Experts of a small language model: 8 layers.
Below are experts of layer 3 (counted from 0) of a mixture-of-experts language model. Rows are named router (the router's row for the expert), down (a neuron's output weights, with its number) and show model dimensions 336-383. Each number is 200 + 20 x the weight over its row's rms, rounded and kept within 0 to 999.
Before each expert's rows: a language model's description of what the expert responds to. This comes from a sample of Wikipedia text that the model never trained on.

# expert 61
Description: Temporal prepositions, racing tables. Prepositions like in, during, since, until, and tokens in NASCAR racing result tables, such as indicate, team names, rookie markers.
router,210,183,203,226,172,207,190,170,185,192,229,232,183,206,229,203,185,203,227,212,223,186,171,200,234,225,196,209,224,231,170,178,222,190,222,174,232,211,177,230,229,201,228,184,206,207,217,196
down0,221,197,173,241,217,209,215,170,168,204,219,193,227,203,222,173,211,200,176,192,194,198,178,172,234,179,180,195,202,178,181,178,177,167,221,208,190,185,232,188,192,164,210,216,229,209,169,204
down1,191,182,188,180,189,203,193,220,188,199,206,187,172,209,200,246,206,231,187,151,211,233,181,206,191,193,179,230,188,195,206,189,171,202,183,209,216,190,183,176,181,222,198,203,175,208,188,207

# expert 56
Description: Articles before noun phrases. Indefinite articles and quantities after with, without, by, had, such as without a fight, with a hamstring injury, suffered heavy.
router,227,179,206,218,181,185,176,178,202,176,231,226,192,181,205,199,204,178,210,218,206,170,189,213,236,210,185,196,233,210,177,192,210,187,229,171,222,195,195,220,229,204,239,184,193,214,199,185
down0,177,172,207,239,183,200,206,191,199,215,192,184,205,227,191,197,212,184,222,211,173,199,175,196,198,204,184,196,206,210,225,195,217,205,226,205,165,220,211,254,219,219,210,206,185,193,200,186
down1,199,181,190,170,157,188,214,189,221,199,174,213,198,201,212,234,176,190,220,183,215,179,232,196,221,209,247,190,233,204,254,221,190,177,173,206,205,178,249,179,209,201,239,188,207,216,209,235

# expert 12
Description: Location prepositions. Prepositions, articles and compass words in place or venue phrases, such as located at, near, in the, North, Southeast.
router,220,182,195,197,175,196,205,190,218,185,224,216,184,191,226,213,184,220,228,236,216,175,177,197,217,220,201,217,225,207,185,198,202,211,224,196,216,198,167,235,224,215,214,196,192,210,203,194
down0,212,191,197,197,195,207,175,201,177,163,150,224,194,184,166,211,219,190,193,166,205,181,176,209,218,206,182,133,182,209,187,212,189,180,200,195,221,197,182,220,241,229,186,220,212,196,211,200
down1,188,190,185,205,195,217,178,192,219,225,237,202,211,240,204,237,217,193,174,176,211,193,185,196,211,213,204,189,187,192,213,221,194,191,210,225,186,208,169,185,231,212,186,199,164,191,195,189

# expert 5
Description: Object pronouns, determiners. Object pronouns after verbs like allowing, leading, pay (him, her, them, himself), plus articles such as the and a.
router,210,199,202,230,194,213,196,171,199,180,229,235,183,189,224,194,191,196,227,210,226,192,169,212,233,224,186,226,222,221,178,186,224,178,227,191,239,195,184,228,229,193,235,187,203,211,206,190
down0,236,194,186,180,211,185,167,206,217,199,180,199,180,220,178,231,215,197,186,201,222,207,186,208,185,182,219,211,173,212,205,210,144,172,172,201,200,217,170,197,225,204,216,158,220,191,231,184
down1,235,222,177,167,232,229,215,186,151,184,194,202,229,208,203,216,260,237,168,178,229,211,205,182,181,185,215,198,173,201,195,233,173,210,186,215,197,180,207,183,196,201,181,224,235,197,189,183

# expert 51
Description: to and and in ranges. Linking words to, and, from, through, especially in ranges like ages 11 to 18 and red to purple, plus infinitive to.
router,204,183,191,222,195,216,195,166,186,197,220,209,172,212,213,193,189,189,210,218,197,181,191,167,228,214,189,227,218,201,184,175,211,204,199,173,235,195,169,232,213,215,222,169,189,193,199,177
down0,189,227,222,188,192,205,230,198,192,210,216,208,207,247,168,224,206,156,174,209,215,179,199,226,200,197,220,211,200,182,202,176,194,213,177,192,227,203,195,249,219,213,187,202,202,218,197,198
down1,199,204,194,186,204,206,202,172,209,213,195,229,190,197,211,225,168,216,195,214,203,179,216,192,188,200,201,153,168,186,188,195,180,194,212,202,189,220,197,169,204,208,169,182,180,187,169,238

# expert 60
Description: Sports table numbers. Small numeric cells and blank cells in league standings and statistics tables, such as 6, 0, +7, plus country names.
router,206,190,193,221,172,202,167,170,185,186,225,227,177,188,215,182,182,196,224,217,220,203,172,202,226,226,213,216,227,227,160,173,225,182,219,173,229,217,180,221,236,191,230,179,198,221,213,191
down0,196,167,194,192,243,195,220,206,226,200,234,194,161,216,164,212,184,213,219,205,231,236,204,202,198,226,185,181,202,236,211,231,199,194,193,195,222,181,189,213,186,168,204,218,200,207,175,209
down1,191,185,197,196,212,178,176,184,214,188,228,189,216,186,164,183,214,194,198,196,168,176,185,196,203,156,212,232,165,194,171,188,210,164,264,163,219,204,180,204,183,179,176,171,183,200,213,230

# expert 11
Description: Tables, symbols, fragments. Word pieces and labels inside tables, lists and non-Latin or encoded text, such as Popular vote, n/a, and dash-led list lines.
router,209,190,186,207,175,190,195,189,167,202,227,228,176,192,238,200,192,218,218,201,220,191,167,204,229,220,197,205,224,217,164,180,220,212,207,186,232,208,182,216,227,203,228,181,211,213,197,201
down0,216,233,191,223,183,205,225,202,247,219,206,187,173,204,170,225,199,165,216,213,193,173,220,213,179,190,205,211,221,202,218,177,201,222,222,215,224,185,194,218,206,209,211,203,181,183,215,206
down1,209,188,181,174,194,203,205,202,209,207,182,231,161,194,198,212,205,192,183,214,180,192,203,234,221,209,197,184,194,196,198,201,214,184,215,227,208,220,179,210,206,203,214,210,203,222,182,211

# expert 54
Description: Infobox fields, common nouns. The http after Website: in infoboxes, the word live, and general modifiers like people, main, personal, natural, other.
router,195,177,187,201,190,186,176,186,176,178,229,233,173,188,231,206,191,199,223,230,210,208,171,199,231,229,188,190,214,217,158,183,223,191,207,176,215,202,178,222,227,185,227,192,211,201,207,193
down0,188,228,215,210,207,198,192,157,209,166,187,173,214,187,208,235,187,220,187,196,200,212,193,185,191,198,205,225,201,205,197,225,180,188,212,242,180,163,223,224,218,175,196,176,199,216,193,175
down1,164,221,184,221,220,223,198,238,176,227,211,215,225,189,183,206,211,205,185,206,209,194,168,208,262,185,209,210,202,156,178,196,230,215,201,205,167,213,159,209,221,209,185,196,190,204,229,197

# expert 62
Description: Directional particles, football positions. Adverbial particles after motion verbs, such as grew up, moved up, along, together, plus position codes DF, MF, FW in squad tables.
router,191,201,197,215,162,211,202,163,203,188,205,216,189,201,206,207,179,204,225,197,211,208,173,202,219,223,206,210,236,231,178,184,227,197,211,174,208,203,181,218,230,204,215,201,206,218,203,186
down0,181,226,215,234,200,218,212,197,206,201,183,194,231,198,188,181,171,151,193,205,215,185,218,216,187,215,230,219,174,186,208,192,204,191,183,181,200,203,197,187,184,192,209,197,215,187,151,195
down1,215,215,202,247,210,198,228,199,177,182,207,198,218,164,217,199,197,204,206,179,207,198,233,188,233,200,225,196,166,208,198,247,202,219,202,229,168,165,222,245,200,207,203,200,190,207,186,223

# expert 58
Description: Degree words and adverb endings. Comparative and degree words after was or not, such as as, so, too, less, more, and adverb suffix ly.
router,204,190,167,237,188,206,170,195,215,196,217,239,183,202,228,198,186,206,217,200,212,196,193,203,223,212,196,215,242,184,168,151,218,187,210,190,214,205,196,212,229,208,237,191,175,214,178,203
down0,141,225,215,211,220,195,220,197,191,203,212,211,192,181,187,216,226,220,223,228,223,214,170,189,207,227,202,242,192,206,188,168,163,174,221,179,196,219,172,249,229,235,212,215,234,200,212,184
down1,191,203,205,177,178,169,205,183,234,167,196,158,192,205,236,220,193,170,222,197,215,214,210,181,229,212,178,224,170,210,197,195,196,185,185,189,212,208,155,194,177,210,214,176,207,190,197,221

# expert 15
Description: Prepositions for, with. Function words after verbs or nouns, mostly for, with, to, and possessives, as in praised for, condemning Owens for, sentenced with.
router,233,187,179,231,192,212,204,182,188,195,223,224,177,208,217,198,180,182,214,216,215,178,181,213,220,199,193,234,227,219,175,182,220,176,214,180,210,189,188,221,220,188,229,167,187,234,218,206
down0,212,190,195,202,238,186,195,170,198,156,205,189,186,171,204,197,199,207,181,207,167,207,195,189,186,191,178,230,200,216,202,222,206,228,222,206,229,194,234,186,201,193,209,190,219,249,157,193
down1,227,219,175,206,184,175,194,195,221,183,199,209,219,183,204,189,217,200,179,193,186,188,186,194,191,206,196,172,201,177,164,179,182,194,233,201,186,196,218,239,191,155,190,210,188,191,204,185

# expert 52
Description: Word-final consonant pieces. Single-letter or short word-end pieces, mostly d and ed, completing words and names like Odd, Extend, Senedd, Edvald.
router,228,187,199,213,185,180,208,179,180,206,233,226,179,195,202,192,178,178,213,183,224,205,179,209,228,228,179,231,214,209,194,193,229,193,232,205,212,177,204,237,208,185,233,173,176,207,201,183
down0,177,188,207,186,208,213,187,189,179,179,183,199,174,212,184,220,171,192,203,181,175,180,192,201,223,195,187,221,193,198,181,220,188,200,197,200,199,172,203,199,193,223,154,204,200,163,196,216
down1,212,253,221,200,214,198,186,206,179,196,192,200,181,222,202,193,217,214,203,223,195,217,180,195,174,211,233,174,208,157,173,190,196,203,220,209,184,243,216,191,208,230,170,209,164,203,180,194

# expert 18
Description: Descriptive adjectives. Adjectives and participle endings before a noun, such as high, small, heavy, frost-ed, wrinkle-d, unimagin-able.
router,226,177,200,223,186,192,204,167,199,195,229,215,194,203,216,184,190,192,231,219,210,174,176,202,214,229,176,207,205,220,177,158,212,181,204,186,233,198,182,215,208,205,235,172,193,212,189,201
down0,207,185,220,193,189,178,194,239,222,216,189,222,178,221,195,202,173,179,195,215,174,196,228,197,179,205,213,189,200,222,174,195,201,194,230,180,220,224,204,184,205,203,198,209,209,191,199,151
down1,204,182,199,203,246,177,210,201,210,196,219,200,249,169,196,216,177,186,191,205,154,177,224,189,206,211,195,218,205,252,219,201,202,203,204,193,203,200,215,186,194,214,217,174,196,220,178,206

# expert 20
Description: Ordinal and comparison adjectives. Adjectives right after "the" or "its" marking order or sameness, such as next, previous, other, same, first, final, early.
router,214,173,211,207,191,196,195,194,188,192,226,230,197,164,208,180,182,207,212,220,198,207,159,195,213,219,184,214,213,233,184,174,222,175,211,196,213,206,166,221,228,204,224,164,203,222,217,192
down0,200,208,180,229,228,200,219,206,218,199,199,195,198,189,193,211,199,196,176,186,166,211,258,165,182,217,180,184,233,201,172,169,206,163,209,174,193,236,239,187,209,178,183,192,202,190,218,177
down1,178,191,191,173,180,232,197,200,165,198,198,208,160,219,205,184,223,215,211,187,199,197,187,210,199,217,187,187,179,203,198,209,194,194,189,208,190,225,217,200,173,230,183,241,204,217,188,186

# expert 13
Description: Function words, list dashes. Articles and prepositions like the, of, on, about in prose, and list dashes after See also headings in disambiguation-style lists.
router,202,188,187,218,194,197,189,176,208,181,235,226,173,199,220,195,182,201,221,210,214,193,165,208,235,235,203,215,221,233,175,185,228,189,220,179,232,203,176,233,224,220,233,182,204,216,206,186
down0,201,193,203,182,217,178,243,229,184,200,185,174,181,212,225,198,220,164,202,190,195,199,211,193,200,230,193,215,202,196,177,178,220,221,209,217,232,208,206,197,207,202,174,201,181,194,203,211
down1,178,227,205,193,177,193,173,168,197,184,219,189,177,190,199,218,167,207,212,188,201,194,183,221,200,193,211,184,192,228,193,194,235,189,165,211,192,184,230,235,193,181,159,215,161,178,197,203

# expert 49
Description: Word-internal letter pieces. Short letter pieces inside words, especially German words like der, die, er-wacht, and fragments like e-long-ated, pl-ung-e, plus empty table cells.
router,189,170,192,236,191,183,167,199,205,193,218,218,191,190,227,194,178,218,223,219,223,183,202,193,222,219,182,218,216,220,197,184,209,180,202,167,207,212,190,231,219,193,222,182,213,208,195,187
down0,220,202,187,216,173,189,147,192,187,189,225,203,198,179,225,161,216,190,199,182,189,208,209,196,163,215,189,222,189,182,186,202,203,213,215,233,200,227,226,188,196,260,176,187,231,204,198,176
down1,181,187,207,186,181,213,167,231,178,215,177,230,221,198,201,195,194,156,193,234,233,195,194,200,191,241,230,183,187,237,220,224,186,214,190,214,200,196,205,208,205,199,189,191,189,201,211,202

# expert 36
Description: Mid-word s pieces. Single letters, mostly s, and short consonant pieces inside names and words, such as Oro-s-co, Tu-s-char, exclu-s-ivity, desert-ion.
router,213,176,184,224,206,224,170,191,228,166,222,212,191,217,228,198,189,195,222,213,220,166,187,212,224,220,199,200,209,227,176,173,219,211,225,162,205,176,197,226,224,198,214,188,208,188,221,188
down0,215,221,187,215,217,208,172,197,207,202,227,183,209,184,213,186,190,163,218,208,196,161,197,232,213,215,176,168,188,202,169,189,174,232,185,185,216,174,206,191,196,183,200,197,198,171,200,177
down1,197,196,171,191,181,185,181,178,221,197,228,208,210,211,220,221,200,193,227,201,185,197,261,221,214,198,169,233,178,227,228,210,194,193,217,235,191,193,173,233,196,252,192,206,193,211,227,215

# expert 21
Description: Place-name beginnings. First pieces of proper names, mostly places and organizations, such as War in Warton, Bridge in Bridgend, Kingdom of, Mount, Greater.
router,226,191,209,196,173,198,188,186,202,206,214,252,187,181,211,204,180,210,217,209,213,174,173,193,229,220,195,204,191,217,181,188,204,172,222,180,212,203,153,215,240,195,214,222,176,216,206,190
down0,216,201,216,227,161,202,185,218,214,210,194,200,193,238,181,195,216,222,184,249,230,180,205,242,203,217,187,204,204,226,187,172,190,195,224,186,195,185,181,203,175,224,173,177,195,191,219,194
down1,187,203,235,217,201,231,195,227,188,184,174,178,220,222,160,198,229,209,165,176,232,185,212,201,184,189,199,197,205,160,249,211,170,198,172,205,211,192,158,213,183,197,199,175,195,199,234,199

# expert 63
Description: Sports table headers. Column headers and cell labels in results tables, such as Opponent, Candidate, Win, Loss, Bronze, Athlete, and party names like Democratic.
router,218,177,185,209,185,205,204,183,189,204,206,258,211,180,213,216,175,202,239,198,206,199,175,223,216,199,193,213,242,196,164,187,207,202,227,207,217,214,161,210,214,197,214,188,176,191,207,196
down0,224,213,219,211,187,222,236,183,217,247,189,213,196,205,229,195,229,180,192,201,223,234,215,217,196,225,181,188,201,214,226,190,229,183,215,214,204,206,168,204,169,207,240,220,190,186,167,223
down1,178,198,204,212,214,212,184,205,206,160,199,214,186,177,200,191,211,203,199,197,214,216,168,209,192,226,195,222,185,205,214,207,217,166,188,178,187,187,203,176,233,201,186,187,211,206,236,210

# expert 28
Description: Relative pronouns and auxiliaries. Words right after a subject noun phrase, mainly who, which, that and verbs is, was, are, have, would.
router,190,198,197,199,187,213,195,177,184,170,217,211,200,222,222,194,192,186,222,214,232,214,172,190,230,232,172,196,219,213,151,186,230,194,204,186,207,205,164,225,227,186,214,178,211,215,213,183
down0,198,216,238,202,182,196,155,209,188,215,186,253,198,190,175,207,208,206,159,191,201,224,214,139,179,195,232,227,220,195,201,204,214,190,212,209,223,199,233,248,192,200,182,187,188,188,179,211
down1,181,196,202,181,190,225,186,219,213,226,213,208,230,243,222,187,191,194,187,188,215,239,175,175,193,204,205,201,248,200,185,239,194,209,225,212,236,209,204,206,222,219,196,212,212,181,221,189